Weights of a small mixture-of-experts language model, trained from scratch on English Wikipedia: 80 tanh GELU neurons an expert.
Below are experts of layer 2 (counted from 0) of a mixture-of-experts language model. Rows are named router (the router's row for the expert), up (a neuron's input weights, with its number), down (a neuron's output weights, with its number) and show model dimensions 80-159. Each number is 500 + 25 x the weight over its row's rms, rounded and kept within 0 to 999. Numbers have three digits each.
After each expert's rows: "gets" lists some tokens that make up at least twice as much of what it gets as of all text; "comes before" lists some tokens at least twice as common just after its tokens as in all text. This comes from a sample of Wikipedia text that the model never trained on. Tokens count by the router's weight.

# expert 1
router:502470507480535452471468475505433519496485507492538515515485482490500517522530463491483527522475488494482468524521505523450495520510544504514462458566543495512472522500505497487516534470454478487518441479474472514494483528528472510489498515
up0:498499486515484523492463521488517499506510474496455507486561504529498456505501492500462498509483539505514488477562513488515552470511463513440495503559512503479499514513510538493510506466475492517505474481534470500525492493521536488506521525
down0:504488536462486469528498504469465538451549498538541463507515516489475510498510491572525488519485507464534524522506512532486470479508481509502543508473486515490467492454499487473478512502504520456507487471529519537501503480513515501510466503
up1:486461499543526517498490522494537496490509500512486489474502448501456523496508499493504513518480487478489511516491504446514593509482476529537463503406499475493522506456505486501495512489453506511539483539486538525509450510493480508503480529
down1:480495504545479503532496531485517512502526506510494536526525517490510466494535526484479492462520501484526556549505501476496524501518471487559478515464482516534516538496505492500491483469462525475514506506498492496476526484499497462445489489
up2:496441512517505507538537533487506489503490532491523495491508491508456499500513505503507502514536501480456533509530459519506538501474508496499473493458471463520487523519465471508472453524500511483499516523555542524467502515505543520484469514
down2:492529515488480536502449483513495530499457499512506511469508527514474494468476497481484502519528528497473500510545526502467510512475449451469453483557485509500488496542487459499512468464493496533462498503487496489420484541518478499511489540
up3:512483527486511506506470498473509470505546496495458488503486512515510506504514500502545474478502457520477495453541510484489491506487505502539515559576509494518492542536516521481474522531485485510517522577542515500514554493453543527501525435
down3:505523476536504549507516499525475515489497523485537519506511589482537510497483516473553477503482491489517453494521537515507502500511479550517488449515476479527498520499493487473510537514519518496505482505474508531508448462443507532482532475
up4:504523493486514484514457511520466520489511493514498489507510547507531522501469520503477492518490553493543531534534489474519483510459484542502479537412522509490537533520505481498508517490497482486514510508503513479523459538469482468480539521
down4:488465528543531483487511502483480467468512526501545507506510458475526497481460495479552516469489479471475513521498473487509515514486484496513504497466447506514522488512492471460507497496517541490482501552479500531473498517468520537486488531
up5:500493514527493455504522492466501520508533468472516482503494492522497546500508497489527516464465494512522548507475503494509513507548499509507510501501522509511550498451506473519473506554518493495447505530477458489548496489519511533477464500
down5:517490524504480537466491513509484502486504496494496525526515518512506486468484538525509484485498494547480466506530512485490486469518525500489521492532514450491513492499534532488452534507484490472508499477527512529495515466464519463509500512
up6:488520510470522508535465508516460483511486480503523499485526528523505507508482482509474502473497538513516502528470528590485498508516519501476468529460515470491531495498558495496479501503500498500541530532475488503510459492498538489556488490
down6:546507477473484519473514501510483502510469495521497468494511497514513501513500505506472479516459522485546530503504501516529501473490526525464516472529487518518494499453522493498536508485494484567494514499465496522528539463475488584483558444
up7:481508499524503517517519470571501513496516494484486505521497553476423533511519500501503493517518505491467482453529475497495478505467489478480482515528480530450509481466464474491468500547483512516469507452451491536442529506509543475502522493
down7:510517500479479500462527467480539488504511493468535487520516503484472515504444507484510478506504533523486514481506483521492450478516517512487462497489441500490518495515452528510498459488535510489447523463506501534469496502545449484471520505
up8:507500486480526521494523476492471527515515494491466481457514563502445489511465488501489511474477502497529485502530500483505468498480532519511519534476476467488520523552541505458504484457499488507570493510494513518526470461429504438528509506
down8:515536474512490547435537528472461500459509473491476502469493512499510460517506491482483502489502498523506450491542514479527502485470531488498499513497469433470485520505448508474522492499496500496489519510462501472483522489487473446509527492
up9:500522491458509502474529501556504501513501488489535504493444540492501440509466495498545480494490496470512530495487539520476466476477491528443471490486527511500482496510480489525495520509501498487462511494493511519518532537451518500523516507
down9:530499517485505479501474465494543531515489497509454497486492492534487535503523480482463476479532497488499506529468513514503521490468481497467538518496471515506489509472487507458497517509500484486458494485498507541501511503517465523500520490
up10:505535489513516496523490488525494512513484484500496494504505488460521472489503498510492495502495539547524504513449528490460477482517489508533469486474513508546482459483464478490530492486492497503448500539527497472465531483488498460470487480
down10:486507560489494510545483520486507529510513540486488491479494499527504498485542508515473525467504505494479544532502494464498560468533490504470486499529517521474471491501464519449508506473505496497496473479480483520509490503516498462485457528
up11:502460500474489475504531466478523530511490499521485524507539500483534513491493503489508526482500460505467504512483531523494514484479502465551485502511501479507439476480520489490537457463508511504508507495526503506470455473528423499503510501
down11:470516507519513527504499480489490509502514514509497490488487515531519477498479485527451515500513489458510474495559498518486460522487491483525485503536527497523513493498509513542478540523446541499508484457485485489547542460515480493521474510
up12:497472498514510515523504518519524481492493480499508497495488558475464473488475492513485526493460476552497513530465523475512517494486502522513508478461506494519464492482519491492519464452486521494554464479524490482498469528543520496521515494
down12:485524511499492481507494518521509511450556475486502476545482493476516462474486536519518538504528491478483489493521478523538528520471523498554467497508584496489539497496514469536445447522533421475494509534486472459477491552527484507504496495
gets: ":", " |", ";", "\n", "-", "|"
comes before: "\n", "-", " ", " 1", " 2", " 3"

# expert 38
router:490504490466536479504532472526471516491512509521537499507487532510495528521524481492500497520485509522466458519477508550439472531500503508509471480528538527511495534500491496506499529507517488500479492490448480513483476532498472556501507524
up0:503490485475477488500496522456479488494516458495457513512502527515501563502495500499531502554458496519503502515518486459489513460505508533505455532492531471483510476445527546523495522499486502517505524535519481482492481433494441441488464499
down0:492525443528530499494464464473476500471516460466463455487511490512487475493541518535491503506520513472517478477513549518526500509531548510500519490494490509494494498478496495463501498463493501538528527499541533457503505515479487543513524478
up1:508477492463466464494539513525532549503482508509518501488479462510506481506492504501510497497469485530498522536467500483499509512504533452506431483497511484522474507489480517484496478537528503493475496534560495551497483466521479475480533506
down1:455480491517476494544508477559497487535451481516459499539526502509500475496482492506535506474472568485533524494476487485480572497524524513516519547518512498535493500488469448495465476511517481520557477498498503495515519494472521510511494507
up2:491529508479452520512523497482540486509473488506513495503525444536514524495534515493493535472506507495483464494510508520490519494521484480507460498509523509505485514519515517522472530508541505455532456457501516511507518494504482544503477538
down2:549506479510502485461509512517439481471515520467482471513471491487528530515517500521473495523518449530515485464514507443548511548509501519502513510497493489466463483509533531476474479466458475470524524552531517505510479478513537491493533507
up3:503473506514486470451520472532490511521470484494516492519553452470525508506523502485505488507515503523534481503502542499511489553484494492457461439469511442487475514503536543500522499483493489507500523494544519468459545510537468531496525473
down3:496498482514522454490496511497521504498502529483542539494486507515472527529468462493528451540524521504507534529488476511519454522503485517468494532476525499495517533489491514523507485516531481467500505503544487532491511501471510531517480516
up4:513503506474519507523444489489480529504518497516528491473483525469482486495549493511467505486480478447475522504522523490470466475477538474494486502537506527577489492514511486534523570528496494489520481547492470502526487519494567507524541492
down4:527474502533538458481549447515460506490528491503526502536498490459515519468468511515495514464513482497469537526489465543487537512435443500491519505469511551527508467506498501505501502502476514491484477518551514494546501487470479502522460503
up5:489477517502500470493450493499536499497534506514463524491518509520506498491505500487507501504510488509516509493556486520490544492511489508536475480540503491531509527549537531501461492514442497524514506485510499507525467506514473494491470540
down5:493448507511510491488487494469501575477478497499490529496500488467512454494520480572523520484523502493466519559518488515525522484519437492508500513490514498489455529495511508490483494525494502456550503470507511532508506541497501515459488509
up6:497498479531485510507503551480536530494533544505488506492503491480498464486451509494503470526522511479531565471535521503533504504484479499508487482490470495501516498498500484517479484494496512515508531545546515513530520451502518508492530499
down6:490528525540495465495513475525509492514475496497507477520441494511480510471504472501517498486457482522526453504516517493448501505468531463503536496525513509537493521507496512507474476474520482492521445481453478480453517529502462516486459450
up7:499527501532462528541493513516516479497502504507486518514452509557498511500508503503535482486435512474494530498472460458509512480474509508534538504461493511484496518559467465520509524485515476518519496510474497499452523512523530487537503499
down7:516517504527518510471510496531510530500472477523489526482459455525508494498503441499482508510485491479502486512471489484522464502514496456489527474459511484486495466447441499477474488543490496471475514459481499541543537538461517523496517476
up8:502488504512491470497527488449499495509494526503531469495486510525530456505490479497503507513513500522478503466446489500547458497461493504484489494535502474519487544528503479519411525413541480484471490510558524492525482487505471463546510525
down8:514518485470537483474483472494521467485500514508532503506487518491440515550504488510503507519486494494500486498485499503429513495519507493515504513457437536463482514523518526486499500494516521566534498481481497481533530487502475511524508505
up9:489490506526517497510478516526473523493515519508507482523542490539508492507495517497479508468523513497508532502523468526537574492446466456529438514483507519465490513513477474501477513473535500495484491525522500529530481488520531507479516535
down9:461461528487473502464496484471462485514493527435519489519481471463477489514472463479469488479501498474508497506509529531460512466489519465503533491455520457482478477508509486500534503512465535466519514512475497515472464506501510508511460510
up10:507480502472513523503558487547498436511527492486524475490491522490449506505491483506518515520494499535485453515481509524486502502441484536479489537500501486476499510532502509478480526456525495495525480495489523470498513532481518501515493486
down10:508481532530485506490530502492492461510463499508514509505506490529510474508462515488496460507550532502510504500491500525538541509502468450520537471527492517492497531506494515548498498486539546482469459460513509472479479518495517468491494508
up11:493482520497508470494478501509500500517501514503537505513560533525490519498498508497549496487469540519492485528477492513483518478483465462494513474509494516473512454501437493496502474461503498519512476495443488537475493473475510507450472529
down11:475509482508485531530474536518462476528498490460518515528512505478508505496515499530487504478505492491504521487485502483487512488503495485480502507484496519484529480456584516489473479518520505465461515491489499524507508543476514491523468493
up12:499515537476518511490499490554511520487499467499498507506512478517499477496514493505482496516466539531508556494476501492516525516523509519435542502501520467536498499470513457554482544542532499487480501480486491456519517486521510512514476517
down12:515508511489511499476491468531460533500524425491521492521486445536494502460503531497509481512544536446526459457472457480506512498504481506485478491539478480487501499491503458500511524462516449505461512516536471513474515495486454500540486456
gets: "-", "\n", "|", ":", "=", ";"
comes before: "-", "\n", "|", "=", " P", " S"

# expert 17
router:481486503453503491475478504534500513499498514505538500475559496517479488516506505502507491480520522489526478481498512517497505491519530507471453485483502519530499531483507498529471513509508482537481475494476485501493467502509480540549516523
up0:507512507507506476499510507500512518497493520520474502485524495483458536486447497496480485494522472525490489509479537536534536512489514511488524460487493469483523529441561474492503477467510493506454549512504562506471527413494506518514517492
down0:475483480458506517470491520517494498492502484516481511498535532525462521504447514536453515484527481504524476526461503502467502530532527537518475540535432474460505500536527506536488449491489454490477506497515516503466491457466523524506502531
up1:506530497522463462534481531477528464512497512499469506502509457513469462507483508493520494537479524548510500488525506477481510448480500543513475442479507482591512513516473492476478503479492492484481469518518509525541518512499487536423524505
down1:496523541486472530482486506492504496517532509500514529515465462503500508498519497506470498465482511551516500475537488527504488481485516523486523529544513477501465520494515519489529501483471471463564503539481493481448521575467541456501474499
up2:490507516494507493519513508438480534486541518508523525499489518505467504503486511498487461538497498500528472462525509485516472467517493512497490510534487483530546526472546519515507577507478505528483497450536509476478519536516488516511470477
down2:485498572510500450521519450494513499508508507508519488518546501441510481513456531461464438472499471515519524518452480519507503490551528495467520544506471507509513520485537503479494493528517536483498490485488510478486487540515523486466497477
up3:493502484490511506518526497532533488492512480509502492521473556546488571511478495503518494522502515511504482520481476491502461522496480543497536547505516466504486503466541508548478540531492498476462495464494492501418508449474486506522512502
down3:468502504454510517463472524506510497525476523507485546504492510531469492511530513453528497489521547512450522496482496513477479504498489515485535503501483487497475479482490498493511518488488532506508490497486460536514517531549536481463477461
up4:509550498507509486477497530561517509495499470493522463535520472521477532499524513503489483533474462519487507484514541476487539504444520501482474470547511511533514515455496480545472534488490492491549517513504506504490508480525471480485472515
down4:503514543449483474476542518522472492491513485476538462580470483490467506506454508504505501510498477519497515494519466496511500489506502518543476520429538550474485508470504507534514494507514544513513572484464510528471537511497489512543545511
up5:509496513477521498482544521463481492492507556502452483490458473490475512507517453488527495526475493506483488520531519478520480522504482483516557503481509482482500489468530454527510501533470498461516460451515520449479522474501518506461475509
down5:512474494562521446495486508466499532481488498486461498521482510445482453514516460511545481552491520505500479527461514498522514484468533482551510504535507529469499527533492499500498470516543494484479477460504512486491506520501494491483478460
up6:491479504555493508500491492430447511494537523505429502502520511519471493506477508499517493494470499494500466433517461511495559521533482511452509456462501534552473536512524487507454501525508501491496485550485502510505457464474482486483470519
down6:496451519489517516557543526559484463506491455511478534479464507487538535521497474486522536525531486507482476463476484504521509518481485489521525495508542470499515510501476495468470519469541467523503493492537466552531480533505454551493521474
up7:493529506468526482481490509564491526503523518502556516502484480529494496508449500497511490483483444476551511482528528509483478468510500483488425501516488531504523501523453483550574500537516514483467517486528511510485483517518556517524509487
down7:487510523517486496495491486520527493510484447485472541510494467507533532524503474532516522517523506461473437510523515471546493520470522520499532508512508444484489503492534516508482460521502467508511469510511506471511539543485502507510481490
up8:483519499504504467476518502470483490487516543511476504492518536537484510505548499495518490493447522511502491495486516511505462484489519534510483499488484535498535490455461501503519528472525497522484458462530560522559491487469522503464566531
down8:526506485486483511493512501480519491502480479500485495488492480519496497465493485467538496534482493524513533502521526522514504498501540488524517465512518504506496495487497490503485527488437520498432529536491530474506514500478499486469509560
up9:493456499484491518456472519538533483519483498479480511494537470503522486499505511503502521494474523527493498492463524509490496456531532471485499506465523469502506467493495526498489491462509507509443469515450479493505476501497489520559534511
down9:477502487534521507549514500455506477522495468493474479507456540474483505494551503488535555476523507530534514549571483504511508494511472549469530476470486485471487494482506490490505505538493493450507527492541552452502525505498534504455523475
up10:496481482490521502539554495484452501486517496496520484498508510517517512509505506485486500497511517497471492498470520521486495543503528515511562476497507520477544480539532459462515504488477502464503489451493515461471512474510496515526459530
down10:519509510499506466540508471488480483456456477474494492518508513483529537464515494488482505458475541536450499487518512459486472496497465454476482507505492504535527502506483539469479507505536448510531497482478540466473452556511510452500532501
up11:488491473511525522481488525480492485489507479484469497519521507516522474502514484499505477496475518508543504541547535487522491454436507475502483502503487519472490483484560492485528506495487494487473506460519505500463482526503475432503491536
down11:493503519493500505476483486493518507534501486454479543527516516509488499492503519458517483536480489487507489540464503537489518476468491490499534525520458491487506481506534506469477475480527521488502490523489510481524485493455508532475471515
up12:498481495490483509504498510460484551509496484470507506483543479484540491505470481494494507521492498498502516523534488482502532535508517520467529500533494486466522533438484521509512480505511517481471515484529555512511503496514506541477499473
down12:484513511515456466467508491483498459484508500492508508499480513506525458506530516496526493469492492487545473494478519462475506501505553479527498530500481504449479523536509494464546495520490496486526493507493471524481482488536492477496468504
gets: " is", " was", " not", " also", "ly", " were"
comes before: " ", " a", " the", " be", " re", " been"

# expert 35
router:475482480492538499496523505492513514478462495502488527486501475534505510533517492483504503548459494528485480531514452522514516528535519517458493471494489466513487546501420503504466513498503476537482506494485483535548481487494501504515508501
up0:500472508515518473500518482501547554507518498476530503505507448507515516509471494497514502509504490476471521518529508516544461500456506530474501468555521488529466547480497467526442505509536502510528516523494486477517512519513527499529560532
down0:493502510492539463491514506529495493528511520492500521528508494492552471502483491516448534498489456503468490510484543478505500505484524493469495544485529462501464541511490479491467518502538503465445485470462529507513486500485525518489516472
up1:502507507465474536485526500508471535486473492496529512525439494516517507498505510493499492494474486519515524542543471523509437464474517501524559443480490541478435482493493505495500520493481511518536503491561502498572541537514503477538490513
down1:492504502491492517551536521495487493517498482504500504548495509506526491549481479462513475525498505506478548491497546517454530537534484467476495533499459551503525555485478500494525525524504526517529446482557515472526513457556481492479543506
up2:509465510520480493484453509504455489502500512485523485501488484507544508512542487496538502460542499482476526452466470474516424478550522504501466491494514520505453496513523490494510462483502492487518431523482499498557465568524488519444543452
down2:454526525515517470497524509489518507565524516508513458499515453527493522536470509489516486506448483533534458533540538492498472546465484490469521524466556459466501524476519510466472490540540503499499537525537528513517516469473483525493528502
up3:501480477505444484513478501505543477512466462492479511483521560523519508516522508497517511484466508478499515494504532504426547429515483526506484506536529517496500492510498517467507513534494496523497517519548479493504481496475515549498458502
down3:496497506496521513501551531537498469507491503476512513516509512491494475496462495487537497522518523508535473512499465462501503515482496491451488496473488554482488518503540491476462505521463497494535482475464490515439509522469503452525495473
up4:504473490482515499486528488526484501498505430484437489498528466519544486506494472500481504481463545540504515472479528514482452546506500465491469513512508438489492506506545504505524524519539474481489481490507520494499481506513491537464509517
down4:520509466511485501497499472508473485497494508479523466495475481491488530505535508498502488520500475505495451497515484495499494465514503493457489493503496503470487516541528573483486505510569501479500542433489533488521532522491501473541498472
up5:497463485502504526508539490496486499504473494492491511491555451501512524516506500493510485525475476472505482525514526522547529518507502503453510493522531525478519529513520522490505489515502504471506523487491500440462551513457471535503500517
down5:505490494470485510514494557484489526497515444468521480495567470519523464484506478494489499482505478500545529457495509487547505544492511505477535489514530517530500491481487556453500480493536502495530504501462502494522521515494514478534471484
up6:508502524459503521497501509541533486499499497503502493529493502478512513501476511500507500495526494497509489513541490483555508500486526548507490549478516512456469505534520505539460456524538497514501523522500493511510466530543502477501526545
down6:529466519478484478490494536509489505472473465510469504497563528494509501492516509543536483474513499485492537488491463520498524492532530509504536527464528499502514474518509508506493524490534495504527553493480480469536484490488497492507503476
up7:495557489513497499511490525524521495500452467507478520475467521483471496510503490500452505499490523523540511516504483536519487482512496503453443503482510448523496511503545464485522518501492492471510508482505516486516475495483512525527480546
down7:485497541492510486482507501544519521509523481498531495467501450485529515492537485520488483527487492489506500483501467494493489485489507518498496516527482514557518505492498546530473515529492498500534494492488519536514529512466524528505485490
up8:501456513478514515489494501514509482512504491499524492486531520517498517507526482489533485486485488495511470453492492488482511452493516498482558442473502506498473483490508499490508501447521501535472478515462532508492488493491493480480528444
down8:502485498489483479489531520513493525507495516488481528470455497502494519516516481529515467460480473520478525494551510478515522537491489461526477515466486522504523482474521520508513542487512501474510444526494467536522491504508500569543498499
up9:503486506530462473451529523539492492509478524480517503509541489473462440493478482498491503479544481530487498470497544522474474503537502512476450515537495525473526489490518480468483503444469485499522489476469540503472539463549445521522470504
down9:486489466468458500481505510486497476494523476474548469452508526481473511474472488497508489533525496513508485505533486507479530464500488474489494501466517505475542474500514534530511508476505524549530503502490510525471513489494455475512531499
up10:486509500490490499484494484474499507490529509495536495501523545482515483502473509511502513514482491519517485504487482516508578476454499525466524536489520551492470459540479521513500484492479490496539485487404474547555481472490530525533519518
down10:480515469506495502422495502500481486492500494520509513458483477478490515499538492534478482514514522502540466499507507497495540484527530523463489487513524488501492481564506488524510520513462497527576474551440491531480512476487513540502505474
up11:502522487486532479501524520501487461501465498496483491478526477493549549509512490493472504556455499516496509551468511479478536576462505502515472515531507485541508504467535511443501514512533493512486512500443505537453438504457505487492518497
down11:491534483473483496461520507476496508489497512465455511467471495457498514522512522486491488574486490501481459487479520493499489503462511504481508513428492492493490456513545480461495438498539484478520502527504475506475487498516528532441543478
up12:505484521486513484515484479523468501511497520488526479483455482497451487505523510496465514469496464477515504488499483536472476530501540487482441504511478516538451497509459472483531525500450494495507511491548496496566453532512498509471519501
down12:526495516494515506526486514503529480536493498515498529510495462472484491527479479492501510464566525511520479469553484466463487492469465516533525459479499459485494501483511452507489466490517516518536541488483502514495529460496458466524483496
gets: ",", " |", ".", "\"", "),", ";"
comes before: "\n", " ", " 0", " and", " 1", " 2"

# expert 44
router:486491470455535476473473454523467515499489520502471512472514479514480496515543445492488518545502507552494457511548507538468531526557503521496495481568505502513475538475498509473495515431494479520514461473446462511552434488504470516507502544
up0:495475504491480495491553468478510483506485544516513525496502523525464520496472499499518491498527460529476482450497516473491511498525529536533519470530506515495475542492472493477491491475468492521501488516452492482526503521518503529573493535
down0:554527482498474529492527496479476493484505519531458471518476491483550525508479475471528519518526493473499526493491521493513498518489499504508504457483474509480461514484513508491500519532516520473490480450544503509552504536482529452493514523
up1:503526501493514497486518526506492479502519493514507498498529470533512470501506479501472501490523513526497425497488509527518511490521440466505461488554509510478511520543465498510494516490495485486468478464490512519549489521521460480481549477
down1:485496548529489480509474542526469493516479490508493471496491521503527472499466515496517487553499481523539461495495503481537482509502483481496539453464457503473515520508470539493485482497549509481487473479519512526496493492505508510492506485
up2:512481498418546494456518475487504493509482499493506542507471487485423516505503492505497507535461512528514476502511517515480513515517478500471513522505485496488506501525474486534514494477470505489541530443470462494510505484484508478518489541
down2:475530487500520492497512508522490497495532442505486480523468499449479545516503507507517511486509534494525466454470486526484504509497523486467508498481501519509493508560495480525484462491487487524508537486501529545467561538494497527479488529
up3:505499524531527516509444505493506523494495516488528489522470552496536529504491500492524494529547499462488514505498510499489505491469492499490504503493501553507438511502459520466500494476488507511479551517497516499524481508500517548508505493
down3:487470533459517499509474495473498490515513496489502531510493541481504520480535462523511518518517490493505519467488488527529484506499454512494552512481526546457393510520478532524527507486513526531497502541491498442465487507523484484509478516
up4:500496510472495496493511520469487507513494499496433505499520478496512539504484509488506502539475501534487478496494522482490563493533537517414521484495505479509475496508555494482521442472527496466513457496488519521496484519489489471489515514
down4:554497532499537506513479486543480483474542487498521467504452495466485525469487478504518462457503488482492498464496544485550509495473506472535541441491485483514512513539491492491557480485470499533507470466473512515496466487457467467493490481
up5:515509497452527456498483516490487512519498526485536516488541532507487478513561502490482472438507445517478552504457516505473476484522552500491493521568508500503522517507412511481547467504498495506485489527482489556491513525510522507479482488
down5:505467508467529484477474512538503524562527572511497481484513489510514464496526517500510506484526478507470552518496507498453475503529497554504467489528480470503483489479479539472559517536468505491512481520544511469542470497521517487456468490
up6:511486465487517510510483499467497528498527490500497491497519505516502536500532515501477490513495533522500466518477484549497493479516516518488466514579515508519528535462526504519508511500469496538514510483522502539482526494508486475474476510
down6:505483477511508462475502493544539534523501484459471491495524469512482509501553524491479500506474496555510485541514536493510498499504541506477486487513490491461481499499488524522475466533545536461508461510498514521513504494537508479479464466
up7:504513508475480496530493510437516473494505471512546503471467440528520452506467505511467505453507517526502512537503505494506499537509515535487433468478488476473498501529522522516486450565495487517478522460491525517533524464525486482497487507
down7:512469505502505511517505491489496450515496509479476510515501492510504492498463481490483496496489494541474473519479496473497503508475479476475518504531470470548460510537474508540488514487468508538500489499539475485459497470511498551475490485
up8:502475506514478498497466496527495509496468524519536479538531486546514496505537488507531509527478496491474561502519461499514507533466482498504524487457485500560481474501547511512477528540476506501520514522489509459527464500524496499467486509
down8:513497494504504494442497511493463469536486535507514516526474516502493501503496485510504491513530495487506466442508519484496477499506538513505528549521482444470517489445483516527504513507503534485466521486472507477500489488522497491486492463
up9:489514505447491497504499519512472478509530496484505482502471485473471527506544507497442511541503515517491509490472489495508539449536489508534515512449511486506530493464496509551533520510461510500472506482508503478516494561509494494492520521
down9:429505524456467496504547540490447489533528510497515469514553477485552514503500491502477537536528495496477505478492511502523544470478527498484484469500576462499536531471515502505484465519508512504477488547521474481496504518515531528490475506
up10:500495495508523489490510493523456531497489480489490492514510508489469540514449495497503540452511467535485479470525493516475510528488478524485518495542499503482474522537481528484509521493503492531491491510497472521523534429504484514550491495
down10:527516449491516482500481503486531514491472524508479491446456490485508529513487503480496508492495499469504486515477527516517517488557498462503491513532478478467515450519515497463502517492502437532499488541510467540540477523514490503489528484
up11:493560507473537494488503514490488520493514512510525502497487476513491475500553509494480485453539432504476478558511488508491422489506492488555501446494494520500492516534529495533457474537491503504495479471493527515464531542513487486480508518
down11:522504496531480515542515516510495486476513496547478498463476494505524492471518495471478487536556503505521519503483469485555459552477506492472467486502500523533518525544485489511465543515483484551499509510516531519500492487503523517520511512
up12:496474504521459508501506495516519471509510545495473504450519495485500468512503484507533495465496532526486511516531506470511494464474520500565486526491504492492489468492529511448463530470494502516446479523469539506518524455487495471557525470
down12:548489574516493476483524490516525525527514477489489548521461528519528490523508526516503533505530502514516496513514516474474479475518452478499472493487486510489522509494498503525488460518516482551461493473507520496490508451506529456475503485
gets: " 19", " 18", " |", "–", " 1", " 15"
comes before: ",", ".", ")", "00", "th", " 19"

# expert 9
router:480447476496476496485472464516489508464499560503513549479498514509510499517526470478527480501466552513484458498498509527500520540557509526477513443518507514522475509495496448491457526480466476480491473479504512527517490501490473487500515511
up0:510496483540489489492498512477506498497532482509482501486498488454445554510509527503488488489532497489505509534505502500486478516538531494529468484494511488478499522511516519473484475485508501462534482468526462553422487526462487499542497490
down0:526462497474507536532534509469469492481542511473504496486456524486522490478493473492522493484522508461474538544549468489467543539489518508516494468478494507486472477477474509504507516496489486452523502492518528532470514487498483513502483454
up1:495497510549517486480503499501457488510491482488534499509501512550489511507479517489472508570529506461519502500513524472529497517531515466485500560554489521511526493460529479498454521484530498507506485502544515500442496494507476503506476460
down1:476463479475531505512530505486533505494527506470511494462475523484485490514531516505477494520501505471527461472495502485488470477479561525521552493526473530499520488500503478499551468492469489495483493536508519509482471455501509478486488513
up2:493435517528516507496520509517486497502503557517518497485515493488471496502514480506483489511477520490480461476502489488518525504517512516493465471502513488487504491515518461480485479451487515485494476522547509490550539527519461504497526521
down2:536479509521463535539483504486469510456507497503520481517499492485502522495505487503518507552494479494497499481490530488478505525493502502480506497505520520500470491462513524511507479506515521479500512489529510550483463501502464505516549522
up3:504495511497501530512487466499491504505525489505498489479502502501495554496493527485497515478537511482473464522485501509500480479528485515481496460475499482496459491527494501502506517463470490505572482467448525520505493511492533518466516473
down3:541471485495503517481488460486546529489538520475476490488490520517518535467504508458534482496488491514456546504512495512514525497512502527463503514485511505485507531497516486499521453479477472541451465479469473489478476480479505523483512455
up4:503515514497555485485518518551518522488495452498476519483471497500487513508471490499478475523498507497514485518520506458504483550412527539484496472506484505536487496508530481546467476512509491502461504487484482491498437528475524516500551532
down4:494482520520478497486465496508504533489471474476487506460527487501466481482501495531504517497517489495488487497443501563493575460491468489544462497499498521442516496523513470510517482533505467526493501513499489476527496473516493485531459520
up5:493468492484470508493510529522446498484520489506519492494503483494491527502506494507511502532478523471484510494517506466504496486490520488493505484510513536469468502495491502532465490498529483508548444500516530470494549490488518470545529470
down5:469492514516463517503487528494513522525536497530501484485474535458538480529523509515468518485485480483479471502515543458493530446516533479475490533477520533511516530445513566525473491498469523511478464549488521492539487480492482489500470523
up6:509513481516515503522536515498507492484503507494513497501515504517477518498498499497511494502462525521435513447481512499469461491455523475485463485474491506564556471504486488470499555481515499508490504498467523515516505516542560467497502513
down6:509500476523508513434462466482481496529477487452503508475481491511510517476503546532481523462518496486486509501500507513538552463479467531524468473473500495487497491495493510453503493511516492488490504490518504542450476516511493516544514473
up7:496494482527508496469484500478508490506505449511529512504481506529484486501470483504509494473484444482465495467469484537513495485480482525501456459476490523511474494496453540539456505535535512476539494557471466445468487486471469521494531520
down7:515488540503501492520518497507499498549482476494470536478489488496490481520503504494474521497503489490456519497506538509492540455518493482484515511505473497500498493500482498484501486485497530501463522532487473532504504418553484525510457499
up8:500519493483484487467514503445511513509500528504490500479520535483463515489536483491484465448528498526512506485527568503515551512524502533536489463547483552508464514525491439501456494532476494494512531515486492512492490506495513489500530484
down8:490495525531523514496525528492530496514515520520476457476472527493489479490505490542550493455481534507479544533533509509509497498455485482480534493533504482471491461516479520519482472533493508489481538506503511511516458497516461488499512513
up9:510522518487454499536512530527505518495491480493482512480527503533463531506566488508470465462504479479500475540522517506485441506495516495506488460487515481502511514521495464495500521540517497511482466434516544524475480511499500505474527498
down9:530499465513443523486518565497512494495517507477467514521497452504471537498526479477561502512515489470490496546514512521505510529479517520481505517488499469454473531498497497505479528492464529493491462545489522529487531516477501492496457484
up10:515492490565493470515498505556512522506497535510481493505538487533506522514524501511517484481524489490492535545502488480483521516490499509465450521521503500523516510439516500481497466506550498503480498489500517476488495502505457546509504567
down10:455529531515446504504464497476474455525515515515473530479553506495537505481503537516517466473514552482526490473479485469496531503462504542460452494524527477511532472491491508499489461496554489472513491444485479513517528515513554511506523520
up11:482508501496498503516485504544565517500539507499496503535511539479507510502448493499480488476519495510490472463484501489508511541488512526500510430489499528573494527456528509463497540505489485489495499576458491504470484445494520502481494508
down11:522524487570498506512528483517469525440489494523463508492482508522531536449523467484476522484446518514448516502502505486531497489538533471501496494499513497488490508492475495458547479477471472485519460439517499507506516463520522500527488499
up12:496516514506490515517519490487500517493497505502465507512521508511483535502484490497450521488523508497491498464509515502502481521499524532491517475514486478539526519485540472501513535509432505491470495474458499543474486498481473480478450478
down12:480496486556518513502507520484521514499509463504514480525506489500517497491488510475480545529537494514497505482483500462523505464519524538502470513495530522530511481474516534497452498524486510483503522527511508497478540473509448520483498480
gets: "s", "es", "les", "ers", "en", "os"
comes before: ",", ".", " of", " and", " in", " were"